config = dict(
    d_expert=64,
    d_shared_expert=256,
    normalize_top_k=True,
    routed_scale=1.0,
    balance_bias=True,
    router_bias=True,
    vocab_size=8192,
    norm='rmsnorm',
    norm_eps=1e-06,
    tie_embeddings=False,
    lr=0.0021,
    batch_tokens=[65536, 131072],
    seq_len=512,
    dataset='wikipedia_en',
)
Below are experts of layer 5 (counted from 0) of a mixture-of-experts language model. Rows are named router (the router's row for the expert), down (a neuron's output weights, with its number) and show model dimensions 64-127. Each number is 128 + 32 x the weight over its row's rms, rounded and kept within 0 to 255. Numbers have three digits each.
After each expert's rows: a language model's description of what the expert responds to. This comes from a sample of Wikipedia text that the model never trained on.

# expert 41
router:133152076128121054107219119141123148159201091135142117154120116160139105148092148152132157110121160114085055153117134124119128130087137134106149221152133136166122068106093110140132134141120109
down0:121158098117106145127143113133107122150112136158137059161096093163159102194173126127180122156101150141169094115162060150072108059151158097124132138157097167117151154129188141118119152157116136
Final pieces of English surnames and place names such as -ton, -ford, -kins, -son, -land, often in credits and tables.

# expert 9
router:181092113105125100151123163118167222155145158132104149149134125135105152149154081135177146150145165125157098142139187100101106147105139166115054121117130120092136087179201164097176105113112128
down0:120159126137102113139135148098151145076096155129126102144105126152083208125123176128102093148123149138132137032144188149055160112129091145128160113122101099078116163168137105072166106168104125
Role and institution nouns such as President, Minister, author, Church, plus middle pieces of names and words like P-ope-scu, ch-lor-ide.

# expert 62
router:105137115102073114184062092144151147144131114146109098113096148135137125126107104132118132147074120111113123093162182176079222141053123132103052190160076110177167093151135098141166142145179100
down0:131132131170160164076096116086163194158150200102180132147133152104129123134126140139129114124040143086121121099143118155090120133093126069124177123133144101088146053129119132150146132107128110
Final nouns of multiword proper names for venues, organizations and places, such as Theater, Centre, Army, Stadium, Institute, County.

# expert 29
router:131148125092170186132119134112084141175067169134097115148118127084160111133112085102103133145162188131082105189128173077085087174126159155148109121100126169122140176158157153167132173119169158
down0:145082102184102122120142139148095091098137154097181155137118148100110120194134075152103148146165141133106142155189126115093123139155121132096124153137108093156077075178148100154157154122115157
Single-letter or short pieces inside words, often accented or Latin (qu-ī-ntārius, na-ti-onal, F-á-tima), plus colour words like black, blue.

# expert 37
router:127106160164130121096136167184093104152102155131058129114105125190114121082184097129133128149188094121140182108170132098138183146129105138128127150190144095091155068109163127163119118158061182
down0:152155080142184160167160095103131110174167167074139159141123161174160130127124209158132129074122114100117117188143110155116072102139160123097081104124096101098111120113115134122164115127117142
Apostrophes in contractions inside song or film titles, en dashes, CJK bytes, and pieces of names, e.g. I'm, Let's, Yung-bl-ud.

# expert 30
router:141119135110096145130108143174161067115141103118143128059148134064117076117130131129100108132171134129140210184178129154118128138149085119088119119087131166134082139090126137131175131150175166
down0:104185098139139155088185082094127121092117132132107121106094107077228063170056185107119098183081149132128126145113134120131123103178120127086187121181100076108134127093071151141123124176072058
Music words such as music, song, guitar, vocals, instrument, blues; also unit abbreviations km, mm, mi and odd code-like fragments.

# expert 63
router:175081164128137092164144136134108141123122114176110122112185092046094077095077107107117152106114114103130096133151121085112116130159067093133079155111127150115094076091110117164144185128066114
down0:094121124092186151147136159153122163087152086131151112169114138148122101086047087194082091140141161129147143121082137174146126108159136104168117137172109114133125185151146116152176129124186108
Coordinators and, or, but, &, et, und, and colons after infobox labels like Parking: or Education:.

# expert 3
router:109145078108153128159136082095138111094070166153135152133067105075103135101098122172075146111141128149066123186078119132173155121086141131120136132105156186067092111147089105108102040088136099
down0:119124106141114177138083128134150100176116116112140183185126151155166168124164085092114144186134225114132121148126048147118144142100111165116153111116105074044144145167123169152099148099122203
Prepositions heading a noun phrase or date, mostly in, on, for, from, at, during, as in "featured on", "founded in".

# expert 11
router:106125158121162110157105144071133170147133065123143172159120122116100136113132162135167125170144113089137130107141150066089104155155193135175151139114105129182159153078069139162086111152091192
down0:115138179112127110086131159061127121114104107092183079075131108088151090130129168160118112069094204174098156149107098141163123111099131104092113136062070062195165120112146138123166072105171118
Inner and final word pieces (for-ay, fa-din-g, appro-xi-mately) and biography verbs after was/his such as returned, appeared, died.

# expert 28
router:150150186063083117143107128132129163193190174151123111170125164152159178132133208142096102190106139106186143117114087167116125138149140124148128122154089084161107176136117144176139124087109087
down0:132192118147151128100116157097132180113138110120156119130155126118130108090171116193155137102127159145102152061123140112125195158165123163047184125115057102113133123087101155137117132110113121
Forms of be and become after a subject (was, is, were, been, became, remained), plus his and table pipes before years.

# expert 2
router:158117125128085104114106099144133116080131165116109192092188097113081118180128066134149099143072125132144096091125114140153082110147088104118060133155113140115125140090110141085103151108140126
down0:103121131104142199102155131110139129142087137132112181141159113090154120101129127103100154123171137141143129142140162121154101158087174154120119121120136113180145130113129158137126176172138127
Coordinating words like and, or, &, + joining list items, and unit or header words in sports tables, such as km, Score, Position.

# expert 34
router:143141110171138163132111135120146133132141123161086109130192062139132171103163123122134161093097124120165111095188120109116156118143115148116127093127118161110124179063158110120128154126129085
down0:113164129128120134107077152154119148107166097148118172140086160197157101127169139161146197169126078111102169116120172111200135168129082112128154114153114119107076134105127093125083161145133119
Word pieces inside section headings and titles right after == (Post-war career, Mausoleum), plus See, song, Player, Track in music and sport text.

# expert 16
router:158125152174162081160089097049197160132088166140167114127118139141097097112157127138187192085106090071090113145181112122047118179093176088160084078111120100092081144133147084109165132110163094
down0:178110152105110166104149128131199154173120154201114098140169098108167089142153101178159148104072150111114148118106168171153154196107068101159097131138184124123089127122147139185115133066172103
Noun-final suffixes, mostly plural s, ions, ers, ities, on people and group nouns like participants, members, students, and words one, person.

# expert 49
router:108103156082115083107128110133102170149114117128102132095109165181118136115115132121141118127110083162179150097089117048071126119086131154176105176139121116119068118141113128098159089141123120
down0:148126109118109118134099159168154139134147080189152108145109153121146118150182126101154131106130113139135162164153154083113126090176127127160139164181149104166057159104121103121092185129208091
Content nouns or verb stems right after the, which or that in technical or descriptive text, e.g. the range, represent-s, in-put.

# expert 54
router:158121119130130168206058103122165141206155132108142158159088176134114114169153147106105101176070140144127092172125165122115120114051117163178143138120135138132088157130158077076142126188098089
down0:083128147099154106148110091106110146099059135158076133098133094104068167115203112179098092103197158111104182156119125136075144075158124046093154142146119139126113114168167200160115159125173062
Possessive pronouns his, her, its, their, possessive "'s", and adjective endings like -ed, -ical, -ual, as in "light-hearted" or "Sudanese".

# expert 19
router:120068127150153143133142179109099159119117095153103138117127121138141173163090190142123073149136162095059148172094122097136114073127143063118167095117084122095141120187079135137068113103085184
down0:123180110155160083151049123169098127147070162146128055092151143137164146089152115155139094148104111119110129137127127108120134197157106090111159108099135195112152135106107166201133099147134088
Word pieces just after a consonant-initial start of a word, mostly ordinary English words, e.g. h-tt-ps, sw-ath-es, p-rim-itive, alco-ho-l.

# expert 35
router:131136164158113095127116136186157188107158100169130104117087127122129205128090139165137112105153046159084187157067093199207141112130157163114181104163105158163118140134131098129131130104111080
down0:104065157126132115135094122169112125167142162085127071144131163194118111120093093130145186095149103116118134154137131118135093124133152189101112117064119071149071084134173132167076103076153094
Small numbers 4–10 after a space, and early stems of words after prefixes such as ill-eg-al, fingerpr-int, av-eraging.

# expert 22
router:124095101171097128099123099114106183129067108153152123138139129110135142104122135163169085116129062083108095127136137129147094165076126134137161116163134164141103115165170131110143157113152128
down0:112130061144119107147118164162195126133109114134105111119144110087147180108129091118157118090096152051102134108130122158169060162145149109118131073181187163135142133108094121125153178097170202
Pipes and semicolons separating scores and results in sports tables (0–3 | 0–1), plus at, won, served, attended in career text.

# expert 43
router:141165222093089142151118112095179129125141196122163115140105058143152083157147123136107141115094137151112084103133157127104169127137163103113076121119111110133149136151098110117127095183159131
down0:071089201143154190166092137111154202128112153178110112134072119151116146152057153160137190141165098112136122131144196161145141160144090140135118134146131125106092132175166139159120104084096153
Commas between place names, line breaks closing infobox or table rows, and compass words, e.g. Yarmouth, Nova Scotia; south, northern.

# expert 58
router:122109125153086102161141167145132140160131191136142161109153151120121142064094178141073158158090142159125145144109141135128098165050204131118130144187127092152142193138131132089119083135102148
down0:089164180141193125088065138177157144114163091095152116108108144101178121099089145152139135120103108126129126186179144137195130126117151081098139147133117040213073164129119113127180088098135136
Repeated equals signs in nested headings and double spaces in tables, plus scores, and adjectives main, largest, major, best, more.

# expert 42
router:135150180097092106134084179112147093124164149157143158157173152156115159155136114130148101110125155113196107092125127177079113194143133142147098107132062108165158093112084106188121127074098122
down0:081121067108158105109140106109146097122066139100117119087074096159130139077127147137132136149182153113141114086149125141099135114114076075065112146126117169113110149107111165143133052168154147
Sentence-final periods before paragraph breaks, heading "=" signs, and reporting or clause words like that, because, stated, said, though.

# expert 59
router:103142105086120156168122129114115171072071114104130117158095092125099153113094160101167071083142140188100122085107120121152106116104125082087152100111118147141145120129099155075076177128099114
down0:123103086107143159107123052116133160091139167138189076207080145107105091117143077111110137130182107118111140173094086096111141191078136106175111157139126106140186134136136150126162209178146181
Starting pieces of words, often capitalised or after a space or bracket, such as A-ero, F-ac, Ed-gar, Los, International.

# expert 44
router:112111121139192124131117081110113117133147078107200152145121070117155121174109111154172112119145080109120146136143155143159104161137142110161114131073121077135131107133101175108089129149118140
down0:095165155162138170118110176156172130108155167104139083058146162114125084096172098093079144160135136150162138048113138113139102125147104095116151132148098141074136128166164145118111082141095146
Participles, adjectives and role words right after was, is, were or be, such as became, planned, given, open, served as.

# expert 40
router:158119087161079149094146134128195157136133100112159122161091054116134201180088166153137110095154111064168094144126130126166128121185084160104154152112111157099105131147112129062083103060133138
down0:051158104119117073079135122161081077103151211092111070155136175151142124122177101160146147140144185122132050096146107145107153113092130075115138096130198125092112093119084110101126101148142121
First pieces of words after an opening bracket, hyphen or quote (res-pectively, UV-ina-ctivated, Re-ar), plus such as, and numbers in formula-heavy text.

# expert 26
router:191150161070097068161099074103091122129130114127095097156134126151083183098095127191152118117117121121132178102130106145090162111104137075117092088111067097158139147109158124213158090072116091
down0:082084101187122094176136128107113156222163122102152088091145129172105155152121047117096114089115131154118103129145163096095083138187136159129166150150112115117146145182149101121118164089047161
Number tokens in dates, years, coordinates and table figures, such as 18 in (1898), December 4, 45.267°N 26.

# expert 18
router:154098167136124134087108126153158091144071137103048155195141142106133134165156135081077146101085125071131127147128100063098142101130137197140097156120095110140084134103181198123163109108104112
down0:155083144209092145151188202125136082220169130116127087132122081100078161113087156084098137113156156108150139124102182106155202097159137122174111164138140162157135118173096102137128103128111076
Single-digit numbers after table bars, e.g. "| 2", "However", and middle pieces of long words such as "ipa" in participating or "ept" in susceptibility.

# expert 25
router:153161061144156114179176150166105150128066104174120138175158137101134073064105121105152124082113144097133116183106072078152120118120103161098114075136085046133149161107053154151140106080165117
down0:123090144146160145155146110071071097091109160127104128163129078140101096237109140074127117192107135100131111134165164153161163119148159153106161112112142151083084093186116187118136141140146171
Month names, League, football, and = or | marks in sports stats tables and section headings, e.g. 31 March, Semifinals==, UEFA.

# expert 14
router:117089102105112093108150158101131176128129134108116130129125130093117138111159195106104171138131101054160144102130060214092089145095155103150130103151138048138117140119123141144092097109111149
down0:129212135081134141076138145130124132080064110114117100133096088151146138144164110092086127155125111146136131115147145111110099189079149133157064139108156150142117134108162143170109133078141168
Word-final pieces of South Asian and other proper names (Gopa-la, Ass-am), equals signs in section headings, plus nouns like India, University, father.

# expert 60
router:102159105113090086095147099186133147125102135105141100161119163094116165175109122108115140110114146172141131155139124127108131085144155109101093167107090119188094152193113114165127123081158125
down0:165113122141108090144191128117137091101148199136162127056122070143184107123066136115168103126089153115107147091156139118168101150128194052153089095163088108108119096064107143110117141104180145
Pipe "|" separators between cells in statistics tables, plus semicolons and dashes in lists, and the words "before" and "until".

# expert 23
router:152166204126088088142117106102143115140157190128092152123178170147112144086149138199122135100097191173088196115152145117133082169135126109143104082160140100165157127150156130162146145088130104
down0:115064141110092158100132186117149156125138103085145154081163135153132113137113111214093114123122139123145162133082130141149140154163150133093119077122142092131076080118140155139150106135119112
Line breaks ending table rows or list items, list-starting hyphens, opening brackets and quotes, table separator dashes.

# expert 5
router:146166143109132105195132127123093148118041097103062093061176093158087061120138123132100065137131210129116139099143140078151113107158120098079095146170134127168107136112140099130112047129146200
down0:084163170072076085166103103103189073126083130167139164165088141083160103071115086146162143083161098122176163121201123178133105122161136051126155116125140119122173078110138154133096138182112087
Dashes in score pairs and table separator rows, plus linking words like by, under, against, out, &, and minus signs.

# expert 10
router:096121121108110087044099142174178125102140098154116122158105121204180187188109127104175053111150084109168151128135145151094147144000154157116002153164116060131130033116095203162079109113133098
down0:164150091140115141162097091098163123101149126038156195171140161121094137126081101165160131085149141124077109110149139120130189109164094135104084139086139077140185150132160081134129109174146076
The preposition of after nouns (entry of, focus of, party of), naming verbs like called, named, plus digits in sports and election tables.

# expert 6
router:119123084106156106115125166111167084115154108079091143128116112116117129177163152127136126086166163118119113163153098100093152148110177111191160145160143130138192140096119087085111133130131150
down0:103166036118171155117137078151166153076145128141030169163121123126140130122126077140152126134167070191160087117126129082151145071138160150136192184080146093114133126142136166149211121087110151
Decimal points and digits inside numbers in tables and infoboxes, e.g. "1.90", "4:30.92"; also "there"/"There" and exotic-script characters.

# expert 57
router:107131095172163085165130143142081126112140117098182106107103101134158119132124166092147208188118136111047195167143139134167161127162121112093129145153108195129183059103101110140089137159093108
down0:172111117141121108120167141113142121162112099162123139085085141188102112167083125112192143065154103155135145171177068121095130151095093122136193085162122117109165150167128180135135148123121169
University, College, Court, School, plus apostrophes and inner pieces of place and personal names like Ba-var-ia, Col-umb-us.

# expert 27
router:115182131107144147048150153151131147143150133150157196140107142090203164107173145123146113106128134126128153086142169150136114104137106152201210105166130081113171191134088128155102109046181131
down0:147121122144111116100147095130070076157208113214105149121141137142179102117104164100109125134109092076139106143141065125084118151165096164113139113171139094176147165140117048108125031125130133
Month names in dates, table pipes, and "the"/"of" inside sports results, listings and award tables, such as May, July, Category.

# expert 20
router:132166149071070110128126156085147164119153124144075171136152181165070171096114141176156138071091144131109126096148090164122124169134136109170140081075142068181161160124153142142154116047135109
down0:108116147055136218061131089153094154169125111118139142086131196127155126141126147178116117152130186129101132140098128100119119099079104111122158161193114137173158124136119111143090123132089164
The word the or The before a noun phrase, and the pipe that opens a new wiki table row after a line break.

# expert 32
router:123126082050115108133127142196147044100117157162090117142088124211121059121108175118121187106154113146062115132101168141137245138101156135110106110074122120125095172183162132153146043126152109
down0:142159114084117147146133130118152127120110125093082169196114138117151148136147103138123125146122108056118157138115131135134094126116082138130149063127091131140123132150102091084116143114132172
Prepositions of place and origin like from, at, around, along, near, since, often in geography or route descriptions such as traveled from.